Experts of a small language model: 80 experts in each of 7 layers.
Below are experts of layer 5 (counted from 0) of a mixture-of-experts language model. Rows are named router (the router's row for the expert), gate (a neuron's input weights, with its number), up (a neuron's input weights, with its number), down (a neuron's output weights, with its number) and show model dimensions 0-159. Each number is 500 + 40 x the weight over its row's rms, rounded and kept within 0 to 999. Numbers have three digits each.
Before each expert's rows: "comes before" lists some tokens at least twice as common just after its tokens as in all text. This comes from a sample of Wikipedia text that the model never trained on. Tokens count by the router's weight.

# expert 78
comes before: ", ", " | ", " |", "–", ".", ","
router:523517484549507471506431495554521442480475544459540499467476514491451548534460534490549518500486461482463526544485486450514537545463483472453517402502517478529461427444453564533538562555414466522473541543530413431484481538513533452485472543493567518548462444451452533496508464601510511493489552549467538480506521476539454553486583478476572509561582445530536469490530509564441452545459463530505550479535502527527496478498483504519551460494379492454486444521496439556493503520504491
gate0:524551502480514454422468441490563435476518612463547510475487512508509467476515456463478544450509476477566479610514558497503490461559463524535497560559532512516469493544518548518463453492480458455459443504480485505496518471500507549507524462496486576567514570512443454504522567409480493509577504482490489466500518495562539549547555525499533438512569546396518477487492484561412545486567457527500524464476508553531498504525544484540458479506486487500567544541469539575436533556485486
up0:468423475472479514534501472444462457523492470512494454532584521446432512573486565470496499508520534517445506428493471568490484513500520453501487490473519500530499530513475448515475555463480512488532512481511569399486454464503521515493484453517489412497545493480551522498531463488508506560495437519547525573554531475423547502526484512505443509603328489561418442519572476505533521490502489459497528515466558499500533454461461479494478543540566424502478483558521477436516546551509494
down0:472475480493530617489507508486468456545533511521501455480477528516389512463562505503488438598562543541470471523457449537549459485532504508511567509480457520476499463501533468470479515532597462501484511476465504455555446495506496458507479507448508479559483416482517535534534482613545472482475440483507536453540512527466488514537392426444563589517458522513500480457455511565525507512573498611497545474514475529574465494506485473477478506493475497528473470461495517572480446476488460
gate1:452475520449490424533497445480539560467554461499540505495552415497518490517534526602503563502552642441579535508516488541521507512399518527510458563545511495510521454519484485492461418440461435521502468579535482544466494555545527528520551509458467525463499527510520473499485556402513522514488477572465492486506438497548455470455490562553524479477514517521537481502529532538450515437546517487508556518508574484526453502520478534490434427447451555469521520507519480499508502548530534
up1:498455512448405501474478547576480454445494486511471394547500490478488480480497513565503511488500456454483469483427483519503488531522421524468523547467453503502473469465501520536495459573517446488512603474529471428509513571498505535445500503478530534506476441438474526477551540505577576424632425463455469443563460491507477463459524523446534493486509511516607469480485543525511506543520453532528510531498504553474452434510506535510476511500454499422464476506407523497506467519497471
down1:475441430533445498507452470577445416497526427463467442499541550524530475493471420414533509450477524529447497481462485502526488539559484527409467483486478507487446521522452585564462475478455448524454532495489443476532497484484549495491541500449470460524498427472414521468530522472511468522507539499496500499567540468474495541512556434499512545502437540536473495500518519520499556422543512459563427444520455505457455546460487510512480567478522522456484529480528453472503386472430446
gate2:522442536560483479537454612478452522491452505603577568524497469521463561482449502519497509478494480511456513467479428552509520520573459531518488534472493534470485447478462513496466527551496535611488449537550551483513562552486521503460534505496404482522498480392488510452492478559532554484522497444485514500516515525518562459542508511582515505451479483586542468504492527561463533511525496492469602470538542484511473521556498478485555473521501447422439454551536486457506520513560495
up2:457542516492507456496530508510503454490456492394404442489527506472489454450523446462507503514532530501530449461510584485473483543446505490510497481521519495545464482527487444487517450432453549376559501482494501515478420399523531493513502496542569499450462481601521472531530508433478485521530530549471454443538521487482464520553485539532491512517440513425484539541491493444513503503555529615478489499474470478483472525441507483488430552420548558531579523445523524534489504490433492
down2:471546585533506484535491469474528424429501568494514457454506481488438491477507506503551547502455447515520528454428489525428508555492528543470539517481552517512499563454516476552449461433476451424550513573437474454456518507495500530485501520517448532455539530511608459492508478530529516460497541506501490479569512377470532562473511494522443424517434511449522501586514508424520458488535465471530520505552505523395492446483493472532428524465483506464490585513513473471512508464465464
gate3:461502483461496526507487576506525517427513538517606435498501508490521529502532459578566518462516530443407523533478517500467518539485483553435508478525508527538485417467446535552490487439505414568411495484588454489467522498566564560560534496441531539504512484415509514449502514453550513490526518531519507474546482454528447458514505527546561484489505565566575446516552549536447495487554477495520569493501515500493505498564534509543508436559524496414494480505517443489466476535530536
up3:531526542508543505516503444551509548486439495508512532494473493481534485511493568540493504549506524548523536486509444458475487428545480424459527501480481571533537511497548437492509623523488522503469531479485572562473427434533422444561518563566483489498534504453550517508505489474501473514460556490533488490483505492470515526549505487471502513460455453449456521502558466413493495553426491566475487420460555476542467548458515443524427478385463547504561486474533536451499452534539416
down3:466496485478394488431563517505560601455558564492459524525495446434481492478493492493534492546454527471474451531536536568451507482498475546551510422518524480493492490489533509471488495516524527473505523553498563554539483471457452479474376483482404548509519510511548542494489508441508549484476456564462482423503495553504482509499489509526513545448486587442535440508502429445493530543497489561484503495553509492442456520554579571519453501511513505468487505490544493451441559550590484
gate4:484504525503465410500522509541534509436554483443552470449522444506523514497549528508528484496458502516493504490530410503465553579484463499558517586474508561490535419467513465498476540569525477554513605585548579532550578478570458467463490521517497524601522451476475478537517521535480509531468476526493549448560506461497527477503506523484469477448589539501487467489547484528482514496447518487564548542520520511473597484481539444430431502529415538532474521519544518507529554498474517
up4:449451502532571558453467456489502457485516518516536464465555500464499537467543462502443527502500488524440530469464434506533453523527490442529479484487498474461477575632566436500513552511547537515545431474566475450507495568472554510537511493454460477381462495524543539477479530499390464509540458478462575534475472489470516517543480490485517508542514458486509484427539520520502529504571519473434493485431581606504480510463488516457525454484566436450460514523500497455506460487507483
down4:496445455516558547500507493495507515502499509579505479489571515493490552467410461492506557530518523498520584518490533489476495526493510463443472497545460521452507458505509510507486495437493492522483464447519471461469431512512514455525532533464557499444524530528522488429475456515523513467620452376497513517482447499498458541529466464466497524558483516454528585485571550547507569524545564530526503509460579546401438485428521472445491518466450519489457528418518448455471423553465452
gate5:488490479582563488469504522504515403515425490456512526491521527529429557564501612542434532485435492510469507552480498526468519526513440432452533511516508558503443485571519417493475537557498529490455492442502472448509506551605548432480466477509484520535495495525560485482490481512537542535481472507465488478501504519547406512500521494583498499558542431506514485485496490570487447515486420533465478457549493546554501432537459501550482455437510523458480414479432546499526504453549499
up5:523457570524562457463570522483478462474433535494497543510456408556455551481466504523472468546540546504457499523536582531534495417510518543497522548452526504480519496500592563472509548471459481513489430519546560625459571535494513504537558489455458509563573469526480497498476448475419525495506521436553457477506520494505520536525517497484549516409523496472497531491477508533483490528501547559511435426507632509482514517540542507533482512459513534431537529523505487507473481497474442
down5:506533487590533496506502491475380574595446458528511519550477518485461530463473493486461455522499508456476603458552467474587459534498431477513492540485519463545493463487575546489483503567550497550430587512479513507465417584470481424515480519496513492452493432509471518483475479552440525536475545439464574490487488484473438503490524528469577468499510476475486535458505457516533467493469489460511533452494457554463493501499541556483588532485505559481549481533509480406456514512484495
gate6:494556447518483504619477480521513532471490576541521526493534447468439462555477484494551517429520457485523480543475464519511559506515494480487497489507551548512521462467482539497449496456473497559440522479472518485514482457510567596411564538510464530490520456505455485439544533515537487474479417497498482503475585469499499549530541503473510478520507452549556488509512537549460542505489420536465519461501444508607460503577480458515559483513518421556540545522532440600429500582507477
up6:472432504425471458450458549536544430471522408427527445512509495485504518489470547534515470510519506480462514441545527534482494495468448539482512509540490534497468566510517466537462449476468528414515511546550517469477502451524483514579408467476488482520504540459562456420470511501481547486522447460426506513543467472523518453532470556513462501502469544511457497564510509455525490509501557507485530483438527550481582546442468496422358489447511514446484458541434553415528535501535486
down6:477554510563410587522456502473442466529474475411587463514517485539515503470443472500460423533537493541483478541453465439514495515473499488473485494482524525468462537469461482424522503491559508562532550455465504464499549458475526456488535519513506464533485403539500543512497485463461509518439487448516510479473502578514465550450439487557557518512442504419548496500521447537496492442498458464467394518511460521545468538540452442552524478535499425484518487431561522537488427471445565
gate7:457503522537588507516518463457507468433461477512559467487510496404503506445503497531453540503536500495402552524515443529443487455580488431483521493524520565500436504439518465508481475455530540520470547454549446460518499490571510485525477504484469519522499537472504470493514543499503466471527524516492469427434443452498445487546515547466518416497487537442543509499556541501465458490482413553477508524561501544471457559505487534477434352420484537448454516544445479476502564516544479
up7:520501453472519540560430463369501385480526510479450533513528590445441474524601509479501488499501533466467482482481517541472465486524565449516529488510503488497582550548406425479491529467474479482473486454468525475438482497487500499474461491523546473486442531522534508534563517468589543498510477511474543518505474501491520464503506501493531507572468578480547509499532530450526514438495508482499530592495559464447524524442486506461497540470596484558475417500576531466556468498490550
down7:539501489466486552508467557521453510464493536475459412548495580499483524527480501558473445494582443533458502446532497448517522493480533537423526489520446530502479455481545459454469523503560546549466432476515497532458591466539508460512472476500521504553523510534504473477495473519520533504459510529444515510478469476438426555500405485466556485426519605560513524482475560487566527463546542571490573504470491528463532532518537545487474489549472562627521532485546554508493467458561506
gate8:499567518575535519552497448546566489525547521453519528500516510457501481489465516472541491501480516519497525507526455497461520461416491519515426513501503474471547423437482552536502502462412524519491496476460484545505459422491470471458498573504509534464545491465556477500472542478442494539475478526497530508410550501560494596495514503399518461543578501495535477433501431503507507542521402463500532513494509463537596492595552521421507403538503599511518471544510501559491486501523493
up8:496482533419533523460501514497507475511440555457498417536526488537502492518517499482434512493474514504451497525486496546480525547537521540453598532498504498527488562483476498464465503579460508519492465556502577403555523588556545491520510436536473437573454573473503487499535462411492542429520549559521546490532463475544511489547481503532503497534432579478515550535509482472482512471520567472524478467455524556528477501440509506509461530511557548452527570494410486487529470489412403
down8:470491466479515520531456411408429507532549473484529447501504457587483459507506591512520538555548595487514513501548499498517500511514550513471516435503515521462445535534478528436533554505469491509474469483539509489514545539589458488525547514495447516573545461512427557487524448451530489497464336477470493475511521485547454555602527484505461517491516492464525538483518434461460507498519529494526591518491532458528480556463528525507502484482489489472479501441498463512523553495429414
gate9:489528538513480461553561564527528537439517517584522522491481496497532474559533476518573500511519492495442505498513473467503518475469503539572381476496541503508548448482451467502482426490492518531539506438584521613481466495533494581494507500533464530479552467459528480506487552487560463513495484628531479482448468482565525470496499539472500470442492513471467391488552460533504524482546515489529571533483494473553550491545560477431530437495442571547565518473522449490473490522449547
up9:501504599432537526520465487449512395534519543431463455499490551443479478533458527543512537528529476522466463442502505514522499500523483466437524525516482475512533538474485452476520528461470485564464433432519414468487494500497581465524464412488492413484456458433510544532476508496517572546499455529459515489497430493488547500599499463432550525511494507539543538492527500468492445436570488471491559551519557561522515526438506507474548403465515586523516473484499506573535458524485515
down9:530521556463499571555504496482420437461515463486438507557496565538497519505491530454507542570512557437442516526498508424441511435434428473513468497506550497526553445498509509544544494522499500547509461494487490423470459459510489478534558478502561559444564416488531529547559454555461432482609571484470479506520496533446516411538444468524508507465519477503487532494515468540520574438488505490557498572494546552512460517522473484504545504489546447502483484508531493513507506483381505
gate10:476541481459486469494488532517497571456521461499461429476452510530444485519491551540543522526545490501589560512520581480564514502449435486487455518532515466537487479528540488524499507466476435477520541540529420438428452482572465491553544484546494496521502463530498456491504614490497463511478486482475469482526535521605423542460561537562528487507476528532462501598468488526505544485461493535507573493526482536452569494408455477471533473431500533515528551572463508495420521575479473
up10:486532496492484501425454469490418463464484459482517506554478476479520476519490471449563510478499516506516537419521527491540503491520525497507377415485482462506515408554491522461455501483466529525500480582545457526476500440521477491400493488514486503432483480566509467494530524508537544546459497534461442553452531501595496477411491517476463490458517478554523524497407451501522475479407489450532604449496527483466553454516504511493442396511522541503527544521452564493527446516440495
down10:438559461471501509554484434531487491490566465527455468430520516476509506493501475489540417532590520519500511542550468515529477469469539449550440465438481483549449454516505457515457485530514527514474486539468403498410515418517529454537497524518469452508538544462482429433481522486470503497519441535506463522470513415483535551521552551495464476504426470418513516478537544536612458515524414467519557526475532467464514545509451587529459521458453494517497481529477562512452473448473457
gate11:528523467579471445575483476500543499481528583517556489500490490475425495628502569502528559431549492493529484612487533434522534507505474466494486447522496491542487541449513542529442554423398487460511491515503572526464483499571517477489469516528504502498478520542519486511537476468497514488529446521499445457518588476513506515511539448506516540473513460480466484527453453537436493448486393473518534452504467534571477444517449479438471532437523491501497490534453547496432551563541475
up11:488505468589527421543516498480442410481478413472468478435507545484463517515458544488500487522484492517479411456510503493500548460453480456505503468503518406513495511474566483513524485542523478520562484526541468472421473470485520415531459506532519496440407471522467495518495528540548526590540450537432472509508499491523491538531501473460461523577572424432557468495553492504515455527515533546492515524416503492483515583481538464473506469572505453562485481496558556568576532467526521
down11:539581512514507513492411564497393499519535481479468505487488502540416478504489519471497498518569527520546499530588545537532517525431482471498468501470515562446510522503522511538547530505399497482414548460484500527470486560564549491561552572499490464547512477444534497516481493508480491529488450462494531565527483459467405511463486488454579526517506520435475462532563534475451515447460463446468591507522510483585489534529434433486514497488482511556505540566515476535465415467457480
gate12:512533484485510582504407502494545494508502554517501515531490467510492483525549474547489565485475503486508500579449513453451458487584470493515522451515526551536511412547478500533506523518503435495391469476507445486495511537511592533475550562449465567515524499576395530511481452472541534384475542459489514531516542523557443506462565493574591475543487452514506499483473471505453501568469474516537523428511497526567476447511484511526568519527532432507485507456475461472435479494469473
up12:448503442488454480516551488509519511465505501486469479500449471527520480603438453516528491486464501489484506515516500456463490438518514555482480384500490391505470466493403518510499460475543512417559435562517431587471526481520528521515494455492584522414461450591466488558534481519517530493506492515443460511498486497514477483472497523503444507421557470528508485513469478534545490551492469583513475452518423514431526438464563557405459533511466520542485493478491485498467511477513585
down12:496544495529521524480495506429454495545530511543530500494531555501452510478444484480553475519512529486553451474560491554563406523481456562537519517537511530507458405548510445455491488513572518573471557452465484439551490484476500475521488514504482467588482429470525579511499440464530441468423459459469509439517517533475518513524536509569541531574496461455494526473552509492448506442477472471524552553541509530529435562500470485597527481507526452514432548500455528493445424518410472
gate13:538551513528608500475448524576501389462457565429549517457501488478474577503532452568515524488438502538492536548493467512486509571484423490507490517562516522479440549481488480537447494541443514542436428459531532532477507542520530571525562575459476550534415514475452477518484546481487533509546540475426499495554511489549537519543541490506560469516532514475527460496510470510425510487463499502436571459518487515588515571469479457445605507525492474492481493498489507520490535504521517
up13:460452439529383477517532498427491588503517460542515487491550511465476415538484603475526516497584549448512436471503506544505515463499575475483502528456518547529572432565505555543549437451551495455506553525485553498495479451514496411477424460544445490534561481483505465452522526493524447496528435557553477493484452494516440494470490529512441506548456470518458492579521520558526512555506455470535456468500546504459527421498488499529449497511476487468478501523523520510462435524536466
down13:512442519514477458477562430589603485542494468533472487485464522533524485474522540505463509476479551536537456595510459525529439500537490483503491519487476509564492449562490431528495551498525430467518514440517511506500504543534492569521529474531500472492494466496466551525504544503476483482365496490478545551588490485531527489543437450492547573581559531534456451531542458460467568505494564440519581498583488452556494539554487485519494529467478464566478521449523545527467465549533497